Weights of a small mixture-of-experts language model, trained from scratch on English Wikipedia.
Size: 9 layers, vocabulary 8192.
Experts: 96 experts in each of 6 layers, 64 squared ReLU neurons an expert, 4 picks a token, a sigmoid router, a shared expert of 128 neurons.
Below are experts of layer 6 (counted from 0) of a mixture-of-experts language model. Rows are named router (the router's row for the expert), up (a neuron's input weights, with its number), down (a neuron's output weights, with its number) and show model dimensions 0-191. Each number is 50 + 15 x the weight over its row's rms, rounded and kept within 0 to 99.
Before each expert's rows: "gets" lists some tokens that make up at least twice as much of what it gets as of all text; "comes before" lists some tokens at least twice as common just after its tokens as in all text. This comes from a sample of Wikipedia text that the model never trained on. Tokens count by the router's weight.

# expert 76
gets: "9", "0", "8", "1", "7", "2"
comes before: "9", "8", "0", "7", "6", "5"
router:70 28 51 42 24 56 50 49 68 49 29 35 47 69 68 38 39 35 67 54 68 10 53 61 55 62 55 38 82 34 40 58 73 37 53 68 50 28 59 48 49 42 31 69 47 49 55 59 80 58 70 51 48 34 38 83 24 90 66 51 55 81 52 36 51 56 24 37 63 53 78 55 31 44 39 54 34 28 36 70 45 59 70 52 68 68 61 57 44 55 41 45 58 56 70 60 45 67 80 44 62 49 67 59 10 29 64 30 65 48 20 67 49 34 31 73 51 43 42 66 62 42 64 72 32 56 66 65 57 28 47 51 47 26 56 52 58 28 39 54 30 45 55 45 49 26 47 36 46 54 52 17 60 43 52 56 52 47 44 46 38 71 50 59 60 35 57 42 62 33 76 50 58 59 52 54 56 38 30 57 63 56 40 42 14 21 51 41 50 65 37 25
up1:65 40 70 68 25 36 54 52 87 57 59 41 34 73 60 38 53 52 25 56 28 32 60 29 50 36 67 68 71 41 28 71 54 28 50 49 47 26 67 28 59 64 29 65 62 30 40 23 33 51 53 61 53 41 61 40 61 69 76 65 48 26 27 50 67 36 44 49 43 81 70 66 52 71 59 45 63 67 47 57 55 56 58 52 57 68 62 33 50 55 35 41 51 35 38 73 60 55 71 41 71 40 51 41 43 42 70 43 33 50 66 40 75 20 51 64 59 67 18 64 46 51 50 60 48 48 70 54 35 64 38 65 53 55 50 32 55 42 75 36 39 44 62 37 34 52 30 38 25 19 29 49 49 52 39 32 52 41 64 74 58 42 20 50 72 36 66 42 50 53 27 59 25 20 48 64 52 45 50 19 21 48 53 72 17 36 62 65 42 46 51 37
down1:47 60 36 52 49 55 60 30 57 42 51 46 50 44 22 79 35 31 61 69 69 78 48 38 77 82 22 52 54 38 77 26 19 49 72 45 48 43 17 78 24 44 36 42 60 56 65 60 29 33 42 56 42 59 69 57 44 65 50 57 39 28 38 64 33 62 33 49 46 43 50 55 61 55 06 49 41 35 48 40 61 36 52 55 64 43 60 55 74 61 35 63 22 43 67 24 45 56 37 32 66 38 37 23 38 61 60 46 32 59 27 45 30 62 56 53 61 32 37 36 57 73 71 60 62 52 27 46 48 61 62 66 34 46 45 65 47 61 48 53 32 14 53 60 69 60 59 59 38 48 60 64 47 52 66 69 45 40 60 73 34 46 38 61 30 51 72 52 24 23 59 54 38 17 62 41 67 59 51 29 46 65 51 50 59 52 72 79 80 37 62 51
up2:51 79 43 40 60 24 50 53 47 48 32 60 54 32 53 57 64 60 55 61 30 59 68 33 47 49 41 39 73 51 54 43 63 52 37 50 22 66 21 78 77 63 53 41 44 63 45 46 63 54 32 71 53 50 30 46 63 73 49 24 70 38 55 57 51 71 39 22 58 60 59 22 54 64 54 60 47 51 49 71 54 49 73 37 31 38 58 20 82 62 58 38 48 28 33 41 42 65 22 41 42 52 69 52 48 50 66 62 31 58 67 35 28 73 39 70 68 87 49 47 67 66 58 37 54 40 43 58 72 58 44 72 69 62 37 51 47 49 45 37 44 33 56 62 53 34 49 78 40 76 37 56 34 50 53 55 57 58 73 46 52 83 29 65 58 30 53 54 36 65 52 27 38 66 47 74 36 54 58 52 75 76 74 27 26 38 60 63 22 18 58 76
down2:40 44 70 53 65 79 55 65 40 59 11 35 69 65 64 71 51 76 17 63 31 62 74 47 50 51 32 61 39 64 24 35 70 55 36 45 44 61 57 27 53 55 68 60 42 73 72 41 35 55 49 61 65 60 75 63 76 71 57 31 34 71 76 46 84 23 71 63 25 40 73 44 33 34 60 71 62 47 48 47 74 55 49 34 51 71 39 57 69 39 35 77 48 48 51 53 60 36 47 48 61 44 62 30 62 52 71 43 41 38 47 19 50 49 32 53 15 60 61 54 40 53 63 68 45 72 58 64 47 46 43 33 45 46 45 25 51 58 25 25 44 64 43 59 62 75 54 63 58 50 64 68 59 60 66 51 53 67 58 59 51 50 77 66 71 72 29 71 51 75 53 58 48 34 77 52 42 30 35 59 69 57 55 41 67 55 46 48 45 43 55 79
up3:76 56 68 32 47 55 82 59 50 53 43 37 26 68 64 10 42 31 28 53 47 21 81 73 78 54 64 25 65 60 41 44 56 76 41 39 50 46 70 51 54 26 65 34 54 61 44 53 28 52 55 82 74 32 52 43 39 51 40 54 54 72 55 53 46 46 23 42 71 52 65 59 45 46 75 54 45 46 40 78 39 57 49 27 73 55 73 33 58 28 39 72 32 83 45 71 18 39 46 62 61 40 73 77 69 48 59 56 25 41 58 59 24 47 53 52 57 49 71 60 69 39 71 64 31 60 67 36 34 50 40 46 53 35 44 62 42 47 46 65 74 59 51 44 40 69 49 67 69 41 65 15 38 42 82 41 50 51 38 35 36 60 52 58 74 36 55 55 50 47 60 28 41 41 44 54 25 42 55 34 78 59 31 59 45 43 46 49 67 39 53 48
down3:64 48 48 25 59 49 58 45 46 43 28 44 47 71 38 35 64 31 50 25 48 16 68 72 64 34 52 30 38 67 57 50 41 66 17 67 41 39 62 36 68 37 35 53 66 34 26 52 52 31 47 56 51 33 64 31 37 66 50 58 60 66 29 37 65 74 60 41 61 52 66 82 63 38 39 54 44 65 44 70 48 63 47 59 43 85 61 49 33 52 52 44 53 31 43 53 46 54 48 76 36 52 28 47 52 22 53 45 37 27 59 46 57 34 43 46 57 32 42 66 57 41 50 45 58 79 51 65 62 90 48 16 52 72 63 57 60 52 47 32 69 59 52 27 42 54 72 38 72 60 52 41 41 36 61 45 77 46 35 69 73 41 24 46 44 46 65 37 48 21 62 67 38 42 45 86 55 45 29 44 54 46 43 54 44 62 00 46 59 59 39 37
up4:45 57 37 81 13 45 29 51 28 61 60 52 67 56 69 56 16 47 58 42 59 29 50 54 26 40 68 44 65 48 45 14 33 38 47 56 21 26 62 51 37 57 59 50 31 44 41 45 71 53 70 45 64 72 99 35 55 54 60 62 56 85 64 45 58 59 83 61 48 81 69 38 59 50 50 66 66 67 40 65 32 45 42 53 40 39 75 29 59 31 78 42 39 40 49 46 44 49 41 73 76 64 53 28 42 58 35 39 56 64 19 62 69 31 68 62 48 62 45 51 42 33 28 24 54 49 32 43 39 66 33 41 66 26 50 21 53 52 45 40 35 66 72 62 60 53 34 48 72 49 39 63 54 57 33 44 57 52 70 37 68 64 61 34 85 48 51 52 54 63 47 59 42 64 44 37 50 59 43 37 58 39 62 36 41 50 60 44 29 58 24 49
down4:70 44 45 41 75 43 53 51 57 40 38 52 63 60 35 67 59 59 62 81 58 26 81 59 53 70 59 35 43 72 54 36 39 59 23 32 42 67 46 32 45 58 25 39 61 42 40 60 39 66 69 32 51 35 27 44 37 44 59 64 27 56 41 52 81 35 46 43 59 52 44 58 36 38 88 41 23 44 53 59 48 59 41 52 59 29 51 50 79 73 57 49 39 53 46 46 42 72 22 68 45 46 30 33 99 42 59 79 39 37 25 91 59 58 68 19 44 65 62 69 51 64 51 64 63 65 72 48 56 55 70 70 37 35 61 55 37 41 46 69 59 61 51 41 60 40 63 60 75 57 31 64 44 59 46 36 45 37 39 46 44 57 35 42 52 37 42 47 46 24 10 46 48 74 39 36 58 26 31 39 45 57 45 64 69 71 35 49 58 52 28 68
up5:64 45 46 78 44 63 46 60 46 43 63 86 45 35 63 58 49 41 35 54 25 46 39 57 71 50 33 36 71 40 69 49 36 37 66 67 52 35 39 56 39 69 48 62 62 51 37 39 43 72 44 48 59 42 47 50 38 33 45 72 45 70 49 44 50 39 99 34 52 75 39 53 44 16 35 34 52 56 40 53 83 54 28 58 65 42 59 55 66 36 64 41 75 22 39 67 62 60 70 72 45 53 64 35 53 27 50 43 58 56 24 59 68 51 52 64 43 51 57 63 45 43 45 39 61 54 51 39 55 00 37 38 48 76 57 44 66 61 66 75 28 19 29 38 62 60 52 21 38 65 64 47 65 38 37 41 80 63 46 48 59 28 54 66 31 45 60 61 41 57 75 53 46 42 78 55 57 53 27 60 52 65 28 62 57 40 61 24 37 24 48 46
down5:64 61 58 32 56 47 64 68 60 32 34 41 31 42 60 38 74 55 18 59 61 43 55 64 52 27 44 47 43 60 37 35 36 48 23 67 26 54 49 57 59 57 54 63 63 50 60 00 69 41 40 36 34 27 63 30 41 80 79 63 77 80 65 23 73 41 56 68 34 55 51 60 44 14 65 61 48 60 21 72 36 72 46 46 69 45 42 46 24 70 50 36 47 58 34 50 54 49 37 52 47 79 38 58 61 38 43 55 37 30 66 25 49 37 48 65 45 70 50 77 73 67 41 32 53 62 66 71 56 88 57 52 55 60 27 52 54 46 49 74 47 63 65 36 35 46 41 46 76 69 51 41 50 57 33 51 58 48 45 56 36 63 55 53 39 42 52 65 55 42 54 53 51 30 44 39 37 26 57 23 52 62 31 10 37 66 52 52 52 52 41 44
up6:54 45 61 71 50 34 32 63 63 36 72 66 45 65 47 47 24 51 67 34 41 40 46 47 43 77 61 48 75 30 46 56 71 49 58 70 45 51 55 51 71 67 42 78 33 42 56 60 53 64 52 37 47 40 52 61 47 65 65 29 61 60 42 21 51 30 22 41 33 62 71 79 33 71 39 47 16 72 56 53 46 34 56 36 57 72 57 69 44 43 83 35 48 50 40 59 56 70 78 36 69 62 71 55 33 39 67 48 48 37 36 34 48 53 37 71 62 65 77 62 56 34 47 58 51 57 69 50 50 32 62 41 41 39 51 25 61 54 36 52 13 27 75 47 78 16 31 28 21 47 45 51 55 30 50 48 43 46 79 33 59 71 75 77 45 43 64 69 39 45 78 59 66 42 57 51 62 50 46 51 49 36 31 48 17 35 63 35 40 29 52 35
down6:33 64 36 58 43 51 73 68 49 79 50 58 38 42 60 32 54 41 72 72 50 54 50 17 41 42 32 91 61 47 61 68 46 36 57 39 86 32 45 66 47 34 73 37 20 39 67 59 49 41 47 86 28 65 16 82 56 25 49 47 44 47 54 49 27 56 42 50 57 33 39 39 56 57 63 54 38 41 43 47 65 49 28 39 23 50 33 50 87 13 39 50 40 41 55 46 33 36 59 48 44 50 65 48 40 72 73 38 76 59 22 28 43 54 48 55 67 24 50 21 34 64 56 35 42 59 32 61 09 33 72 54 50 69 63 34 68 76 55 22 51 49 58 67 25 68 74 54 35 32 66 76 50 50 47 54 38 59 47 53 57 39 41 41 56 47 53 60 63 48 41 77 51 58 49 54 35 42 46 48 65 45 59 42 56 62 61 61 41 50 40 47
up7:54 31 40 38 51 63 53 53 43 62 22 47 42 78 71 45 44 26 70 48 74 44 56 61 64 38 54 32 62 70 55 58 78 21 46 41 35 48 77 51 18 47 62 71 25 54 53 44 60 45 56 49 41 43 34 71 41 80 51 47 35 40 60 37 48 72 58 18 63 49 79 46 57 67 43 49 19 37 34 46 47 54 71 28 61 54 57 44 46 40 30 68 78 63 54 55 51 65 69 36 75 35 57 86 30 39 53 29 58 56 57 86 67 31 50 60 33 50 34 54 75 29 50 68 40 66 65 63 60 43 47 51 47 30 36 49 65 30 42 42 74 39 41 45 44 68 49 53 63 45 53 32 41 42 54 72 38 42 53 56 40 89 49 45 47 48 63 50 78 50 76 65 37 61 82 37 50 59 44 50 63 42 39 51 32 50 43 57 41 78 03 56
down7:50 55 17 43 61 65 36 22 51 67 39 47 56 43 65 51 63 00 68 28 61 55 21 48 41 33 67 39 48 49 67 21 54 52 21 19 54 36 50 33 31 53 48 41 44 31 19 54 54 55 55 41 48 56 62 49 69 47 31 42 67 39 19 53 38 54 49 49 60 51 56 63 64 50 55 38 42 58 58 37 36 47 31 62 69 54 42 65 32 59 42 60 47 45 38 41 54 30 35 47 42 65 42 56 71 61 46 55 44 47 72 45 61 31 87 60 54 58 52 95 59 37 47 41 73 79 54 72 49 42 43 64 38 52 64 43 91 45 58 50 21 24 56 59 55 55 49 39 59 74 58 79 54 52 59 54 82 58 62 47 71 42 54 40 32 43 53 44 38 52 51 90 55 57 36 58 48 59 55 71 46 53 42 74 66 78 39 76 56 50 44 38
up8:32 48 49 66 14 53 47 43 66 50 53 79 36 41 46 44 28 53 66 55 53 46 24 73 25 53 42 44 71 62 54 74 58 82 52 47 59 55 42 40 39 42 54 35 40 43 46 36 53 44 65 63 54 60 28 80 36 38 19 32 62 48 63 48 46 03 23 43 41 61 44 51 49 43 12 46 24 48 41 64 52 48 41 70 31 37 48 59 55 24 74 57 53 49 63 23 71 43 52 30 37 71 48 60 32 41 65 26 46 65 39 28 32 52 61 76 47 20 57 53 41 23 71 40 53 67 42 59 75 48 79 55 52 48 54 64 48 61 31 47 54 28 65 45 78 48 83 25 65 64 31 49 46 34 75 75 52 51 54 51 45 45 53 61 68 46 52 55 76 73 83 67 58 52 49 41 45 51 38 52 39 48 69 59 62 31 46 68 46 26 54 47
down8:38 45 52 39 65 36 59 26 63 57 58 49 64 43 23 57 45 40 55 67 48 69 44 60 57 36 47 68 63 59 49 33 51 63 69 43 68 49 32 54 34 49 34 40 55 66 60 71 27 44 56 56 37 73 60 54 42 38 34 19 25 23 45 76 26 60 52 61 42 13 63 54 34 84 60 51 42 41 51 28 45 41 33 60 57 37 33 69 82 43 58 29 32 50 45 46 26 83 38 52 38 38 46 57 78 57 26 82 48 46 79 46 39 78 55 51 40 39 50 38 66 48 54 58 60 17 45 63 41 45 36 61 31 52 61 52 62 48 54 35 75 69 36 80 47 36 65 79 76 44 45 37 56 53 60 65 26 38 66 55 49 65 61 28 35 85 24 56 43 65 55 50 45 42 37 51 57 61 33 63 49 61 68 51 51 77 55 77 86 44 47 63
up9:41 45 48 62 44 42 84 42 45 31 69 60 55 36 41 50 70 33 64 42 47 37 66 38 51 58 46 41 43 70 55 38 51 24 67 29 64 49 60 38 56 43 43 29 53 46 50 53 73 66 54 52 65 79 38 65 57 56 57 45 31 51 25 47 40 54 47 42 13 65 37 40 28 58 55 43 35 49 32 44 48 49 65 35 43 49 19 24 20 34 82 51 82 54 73 48 43 47 58 51 58 53 30 63 37 32 64 40 65 50 57 61 51 71 36 25 58 05 56 68 68 31 66 64 37 42 71 44 58 45 60 74 52 48 54 53 64 56 18 53 31 67 31 48 67 41 43 57 80 39 69 48 36 88 56 32 47 47 82 58 47 62 54 72 48 68 60 80 41 36 51 27 26 31 36 49 63 15 61 66 43 59 33 31 43 41 28 68 44 44 45 39
down9:28 50 69 35 44 50 54 59 52 67 69 44 62 34 49 34 74 47 25 17 64 42 48 62 61 33 56 43 57 52 36 31 75 54 48 27 51 40 23 41 32 34 53 65 36 35 25 62 41 32 72 28 48 21 45 57 39 75 55 66 47 54 39 57 79 80 71 30 52 44 31 62 53 35 80 18 49 65 46 55 34 50 57 38 61 74 49 67 36 48 76 84 40 49 43 62 55 41 48 76 72 53 60 47 56 62 65 36 60 29 75 38 78 40 40 37 60 46 31 49 80 43 28 26 59 34 79 61 71 64 33 57 67 31 51 66 39 46 47 60 52 41 45 46 39 67 39 46 58 38 27 28 63 61 43 52 69 73 66 28 61 70 43 62 20 71 51 54 55 50 56 43 45 31 46 43 45 30 60 53 50 23 37 48 36 57 56 65 59 35 78 45
up10:50 57 28 60 19 49 84 51 52 50 52 63 30 33 50 50 17 25 69 85 72 34 46 79 35 64 59 51 25 72 52 59 52 51 55 46 56 61 71 39 32 54 52 81 59 31 38 39 59 35 66 48 55 69 42 45 41 65 30 68 89 50 49 39 60 32 46 59 65 96 38 37 54 47 24 47 18 31 53 40 41 44 80 54 31 56 45 33 42 19 48 43 58 62 46 55 66 36 58 42 45 64 65 40 10 36 66 47 34 43 50 53 26 42 48 74 69 54 50 63 46 55 82 30 47 72 48 52 57 27 69 68 55 60 49 40 46 61 39 64 38 51 58 52 50 46 49 32 45 66 46 31 56 55 57 56 64 41 44 34 33 56 76 98 77 40 65 47 77 63 39 58 51 48 49 50 50 41 48 42 53 47 59 37 37 51 50 73 52 57 36 44
down10:59 56 24 73 40 33 77 54 60 98 84 63 51 44 55 29 41 40 60 62 38 37 35 48 20 54 28 58 67 34 42 64 43 24 60 65 75 60 39 51 34 38 72 63 22 54 56 60 68 54 49 78 33 64 48 82 56 26 36 52 67 37 42 52 40 59 54 54 44 63 48 44 35 37 48 40 69 56 57 65 70 54 52 52 27 57 49 46 26 38 58 32 22 48 33 55 56 47 63 44 62 67 60 58 72 64 50 19 85 60 61 24 37 46 68 47 54 22 48 45 20 29 46 40 53 54 25 53 33 35 42 49 50 65 47 59 70 62 48 29 60 35 59 65 37 81 54 50 59 40 49 46 53 45 80 61 50 47 35 56 74 69 64 54 45 52 51 84 60 66 39 53 40 70 45 51 62 61 60 70 64 55 73 47 57 95 42 51 50 65 39 58
up11:24 57 29 24 61 43 49 44 59 38 62 44 36 60 75 56 48 66 41 35 78 46 32 64 57 43 51 61 51 61 63 57 45 66 62 68 45 58 40 73 33 60 35 54 53 53 76 40 78 39 69 74 37 48 46 62 65 31 31 40 50 46 78 40 13 68 47 67 45 52 77 52 21 45 27 62 49 21 49 68 72 72 56 68 74 29 67 56 26 36 42 51 68 30 50 40 44 39 76 38 56 35 35 58 48 39 41 34 34 65 29 62 55 76 53 56 42 40 58 48 57 64 78 55 73 40 13 46 56 47 65 46 57 49 35 64 60 56 43 71 40 39 28 56 77 31 48 44 60 70 07 67 85 52 45 61 67 65 56 47 49 53 31 45 74 56 55 48 48 52 60 70 50 38 37 73 56 68 70 42 35 55 55 47 48 35 71 72 38 38 78 50
down11:71 28 70 65 28 42 16 58 53 61 52 36 47 51 43 61 62 67 34 38 23 73 23 58 34 34 62 62 60 51 56 54 59 69 64 49 36 49 36 76 30 29 63 32 44 59 69 44 44 29 82 54 48 65 49 66 74 39 33 35 50 49 56 55 74 33 69 54 42 36 50 57 34 83 56 55 45 62 28 63 66 49 46 70 45 51 46 61 45 54 50 54 62 32 59 34 58 53 50 36 25 54 64 45 60 72 60 26 38 49 79 26 48 31 58 49 45 54 47 50 68 40 50 83 31 36 56 64 44 34 27 65 44 44 45 26 58 37 57 25 89 66 57 53 36 46 43 35 78 75 19 68 46 50 55 33 57 55 41 31 64 88 77 41 25 45 37 57 54 50 31 39 59 46 21 53 51 33 53 38 68 27 12 53 59 39 40 55 47 62 40 48
up12:46 42 57 65 30 64 53 34 57 62 56 57 42 47 38 64 23 43 54 50 47 65 75 27 43 33 49 82 81 34 61 41 62 20 65 20 53 37 30 41 52 84 38 45 47 42 69 33 69 43 56 66 37 24 32 33 50 39 49 41 56 43 52 52 70 63 49 32 50 37 79 58 54 29 68 41 54 45 39 56 41 50 48 53 23 58 38 74 44 52 58 41 43 49 36 44 39 44 53 50 62 44 34 43 54 58 62 36 54 52 36 09 31 65 53 24 39 61 73 67 76 58 25 74 48 37 54 45 58 45 40 44 63 48 37 43 46 43 73 71 23 41 70 36 83 27 46 59 50 58 55 51 27 29 56 54 47 32 85 47 78 55 25 26 74 35 41 64 57 44 67 59 62 24 50 41 47 57 29 12 55 62 47 20 27 47 49 53 24 45 56 64
down12:68 40 51 48 59 43 57 51 59 50 41 43 60 41 39 49 80 68 46 68 46 52 49 55 66 70 55 46 43 68 58 62 61 44 60 43 55 78 85 63 52 46 49 57 24 00 59 44 23 55 73 57 61 62 68 40 55 40 39 52 46 47 33 58 21 31 52 38 41 41 30 17 38 68 57 54 54 18 26 51 42 68 52 29 35 22 62 35 75 57 56 42 60 36 50 58 38 78 37 69 54 57 56 65 79 66 38 36 62 43 50 22 44 41 40 46 56 54 79 49 60 50 89 32 52 32 47 63 47 73 34 51 53 65 53 32 58 57 20 66 47 18 37 68 76 46 37 53 58 39 51 43 49 35 46 37 29 37 43 46 35 47 66 55 59 29 59 35 47 46 40 66 74 60 32 45 48 69 51 40 58 27 38 75 42 58 12 30 21 66 61 41
up13:30 45 56 51 53 62 23 49 55 81 47 49 45 49 59 57 67 44 70 82 55 39 61 28 34 36 52 68 69 26 64 79 48 52 59 34 49 53 50 62 45 39 29 53 51 30 75 43 45 49 51 46 41 60 54 73 44 23 56 25 54 83 66 57 42 42 46 69 71 51 58 47 59 50 28 56 25 22 45 33 47 84 38 52 34 36 55 62 50 37 65 39 72 31 31 57 49 72 58 72 54 54 42 68 40 52 39 52 99 34 34 61 57 55 73 55 38 62 77 34 49 50 61 50 44 49 68 70 16 30 54 43 53 31 51 51 53 40 52 49 55 46 13 51 34 74 61 64 72 34 81 55 39 58 58 44 48 46 27 51 59 49 64 30 48 50 47 72 71 68 42 51 67 64 75 58 48 42 44 73 37 62 66 27 28 32 52 61 19 70 64 66
down13:44 14 36 52 53 48 65 44 54 78 30 57 63 26 44 24 58 18 32 09 53 50 53 37 75 43 42 57 65 53 29 69 49 61 61 63 62 21 45 43 57 36 73 22 17 61 55 89 51 33 53 56 59 43 07 38 59 62 58 33 39 49 53 38 53 42 65 67 40 44 33 56 41 74 62 58 50 50 57 24 62 44 55 47 51 52 61 53 56 39 58 54 61 51 33 49 46 26 50 50 49 70 42 39 77 99 62 71 67 40 51 57 36 68 28 57 64 41 60 51 50 47 53 23 52 44 74 58 49 35 57 39 52 63 63 40 64 43 43 52 62 53 39 64 58 43 34 45 49 25 45 63 39 40 29 66 65 35 47 63 37 48 38 47 25 26 54 73 76 37 46 43 50 60 62 62 57 52 78 75 28 45 58 61 50 61 74 37 68 29 63 43
up14:49 39 48 42 41 63 31 31 52 41 38 73 61 65 52 60 46 50 69 49 49 32 75 70 57 53 43 40 61 27 64 32 70 29 70 40 60 59 39 67 46 48 50 53 41 50 51 57 74 61 39 21 54 49 39 49 37 48 50 29 55 51 38 37 58 44 31 37 29 69 76 57 40 66 34 18 42 80 48 73 57 74 45 38 70 59 62 23 37 45 72 41 71 45 71 30 50 54 60 50 69 38 57 83 39 11 51 54 55 46 51 38 43 65 31 59 63 33 52 75 52 31 22 54 23 63 44 61 56 29 31 41 73 31 43 68 58 42 45 60 54 31 44 58 40 49 60 44 44 66 47 37 55 41 69 49 32 50 49 55 49 70 45 57 51 55 63 73 26 29 51 63 70 62 22 45 77 55 62 57 96 34 17 52 50 41 35 35 67 38 04 54
down14:51 52 46 49 39 65 57 66 55 77 44 45 39 43 74 45 66 26 68 37 59 51 62 53 48 42 30 53 57 69 73 48 71 46 18 35 74 17 57 49 53 40 31 34 37 47 45 58 63 61 48 58 42 54 28 69 26 23 44 48 61 38 52 64 40 59 75 46 45 32 32 36 62 55 73 51 52 64 38 59 61 37 17 65 36 71 23 64 60 09 39 57 52 24 51 73 35 44 60 44 48 35 61 40 55 64 74 36 68 59 59 17 72 45 40 57 63 48 33 17 44 29 39 03 53 47 65 89 55 38 49 48 67 70 74 34 55 75 49 27 45 55 54 61 43 40 51 74 46 40 72 61 51 51 57 47 70 78 55 54 57 30 41 36 37 67 61 32 57 60 56 63 40 59 43 66 25 51 45 48 63 63 64 57 32 63 36 58 42 68 50 32
up15:50 48 18 67 12 57 53 28 36 54 22 29 43 51 56 53 25 47 47 70 97 45 54 69 47 64 50 48 59 60 44 41 48 27 27 67 44 46 70 34 29 52 47 64 27 57 27 39 74 60 64 29 48 65 47 40 80 48 71 70 44 45 37 57 46 68 35 43 33 61 55 39 46 53 41 37 62 69 61 46 43 72 58 64 38 53 71 42 57 41 33 37 70 64 35 50 73 36 65 61 62 50 40 62 42 61 41 38 46 64 56 60 69 36 32 53 38 33 46 60 18 51 48 22 62 34 59 26 58 76 34 64 50 37 68 49 53 43 43 48 52 42 43 23 34 66 53 13 56 52 53 47 29 67 49 52 49 42 26 43 66 70 34 49 05 73 29 45 59 44 39 51 60 70 52 69 66 44 49 47 96 64 53 26 66 43 43 54 52 69 40 49
down15:60 42 40 42 91 51 30 42 47 53 55 20 57 48 58 54 52 38 32 41 72 55 34 40 61 56 58 36 53 43 57 35 52 70 56 31 55 63 66 23 60 56 50 45 48 41 68 57 48 26 71 45 36 45 36 52 71 42 48 45 40 24 49 48 75 45 49 71 28 78 72 35 32 62 71 63 54 47 42 31 20 46 28 43 47 46 37 42 56 73 45 41 27 53 42 25 64 59 52 55 36 51 35 45 67 80 43 52 34 50 48 34 47 63 61 23 37 60 42 45 69 68 62 67 70 30 12 63 72 88 58 53 48 65 60 38 70 41 64 41 64 58 56 51 42 54 37 78 39 39 55 67 52 52 55 43 39 39 42 59 51 71 71 13 31 77 22 45 44 52 76 50 50 61 37 24 38 43 50 53 65 55 46 63 33 97 72 77 45 35 72 64
up16:71 73 38 63 68 48 58 56 71 62 35 37 63 72 63 83 59 68 47 39 37 44 42 47 45 68 64 41 71 58 38 62 46 18 63 48 25 68 52 55 70 40 34 37 38 55 75 45 30 50 38 44 47 41 38 38 44 40 66 47 32 80 57 37 47 64 44 49 50 68 41 44 30 67 22 42 35 44 66 59 86 38 69 51 48 56 60 34 96 31 49 61 48 57 31 68 49 82 76 44 42 23 68 37 43 43 57 39 52 68 40 32 83 43 55 31 55 45 26 44 37 54 63 58 61 39 45 57 51 66 14 50 46 50 30 50 66 48 59 77 17 49 65 48 31 50 27 48 34 41 49 64 71 52 40 55 42 88 41 70 52 47 36 57 36 36 55 45 66 52 12 43 44 46 64 68 57 37 40 34 71 59 43 47 55 59 63 41 78 51 67 67
down16:52 57 53 56 64 31 51 74 59 44 45 46 62 59 23 71 45 62 35 69 22 61 44 49 48 69 56 64 47 39 56 44 82 47 59 48 49 85 42 60 78 29 60 44 33 58 63 37 38 56 51 54 61 56 82 30 70 53 45 41 25 35 48 48 26 39 34 63 59 61 60 84 67 41 15 45 52 42 65 60 62 49 42 66 50 36 77 76 28 33 78 45 28 56 40 46 72 63 36 54 53 50 43 47 74 70 55 50 59 54 35 33 31 47 60 27 44 43 60 58 48 31 42 68 74 46 41 22 65 44 41 75 27 60 30 51 62 14 47 87 51 39 43 48 42 69 54 45 42 37 60 38 72 41 50 59 26 49 60 39 26 40 45 30 51 51 43 43 23 48 58 39 39 55 42 63 63 52 41 64 08 35 62 40 66 38 28 09 54 62 43 53
up17:37 43 56 58 28 47 58 59 67 31 22 55 45 52 22 64 13 52 43 55 50 65 27 42 36 44 54 81 27 61 43 45 54 83 57 53 55 55 53 71 46 20 65 34 72 49 52 36 49 22 56 40 52 61 38 45 53 59 65 33 70 49 36 52 42 60 51 82 51 38 61 45 19 67 38 30 26 32 55 72 40 30 57 50 49 47 29 43 42 57 19 29 53 29 57 22 66 53 66 45 37 63 42 36 22 35 52 34 38 50 68 54 51 67 46 49 75 25 71 48 53 58 80 66 43 26 37 40 64 49 56 73 27 36 46 46 52 56 65 53 41 48 56 41 64 33 40 31 40 84 40 68 53 62 50 71 51 28 67 52 42 45 54 56 61 48 50 49 54 75 49 73 35 67 37 19 35 78 26 42 38 49 53 25 61 48 88 62 69 55 61 48
down17:34 44 51 49 49 33 43 20 55 48 22 41 47 38 74 61 46 51 41 25 37 51 53 46 32 58 82 43 59 56 54 46 56 82 69 26 24 68 48 54 63 60 41 50 68 30 55 31 48 33 43 49 64 31 56 13 49 52 52 50 39 46 24 64 40 61 42 58 45 52 50 45 27 71 71 29 68 36 50 30 53 53 68 60 56 62 59 57 40 51 61 46 53 49 33 82 64 37 56 39 42 82 28 33 63 50 34 59 47 58 83 67 60 60 79 36 40 59 58 38 38 49 61 52 51 37 81 71 71 68 80 47 43 30 75 46 37 33 70 34 34 88 64 34 58 42 29 67 50 32 69 58 67 61 42 78 23 72 46 55 50 45 72 28 61 51 58 49 37 72 63 40 64 47 23 38 43 60 64 19 48 45 35 63 36 32 39 63 53 46 72 50
up18:60 68 45 49 51 37 57 54 50 65 71 39 63 59 68 62 27 29 76 44 47 49 33 67 60 68 54 56 57 49 47 67 36 51 48 64 62 35 59 50 51 53 61 62 50 84 38 59 54 99 33 60 64 51 42 57 65 50 17 39 72 71 73 27 28 62 45 39 41 57 28 57 56 61 16 35 60 68 41 81 54 42 37 56 56 77 48 45 53 63 58 71 43 50 41 37 30 55 70 49 58 59 79 39 45 77 64 26 49 52 70 41 53 45 67 62 77 53 31 67 49 16 31 41 57 50 28 50 64 60 10 31 64 56 53 45 63 53 48 48 32 30 65 65 59 22 47 65 38 73 39 45 51 74 71 26 60 57 54 60 54 65 50 48 37 42 67 46 40 45 86 63 55 38 54 85 61 61 37 70 37 45 55 74 44 47 38 35 64 50 54 33
down18:55 92 52 67 88 43 48 59 46 47 28 48 46 32 38 52 71 43 41 61 24 53 46 33 56 17 60 70 58 75 57 44 62 32 55 30 41 57 43 65 78 35 41 54 72 38 44 36 48 52 60 32 56 41 57 24 42 21 46 49 33 91 66 69 14 45 37 41 81 66 53 50 35 41 50 62 61 47 38 52 60 30 52 53 41 50 60 36 46 41 75 18 29 40 49 52 51 44 64 77 25 40 43 46 70 43 51 57 56 54 63 46 52 34 39 45 46 50 57 50 53 49 27 24 63 60 62 73 40 41 55 56 58 53 54 48 53 66 64 50 50 72 68 32 08 70 38 78 60 73 66 55 85 46 67 56 31 65 53 56 53 51 43 48 53 29 61 78 49 45 29 56 58 38 46 48 37 52 46 56 46 45 46 36 31 94 25 67 60 46 29 55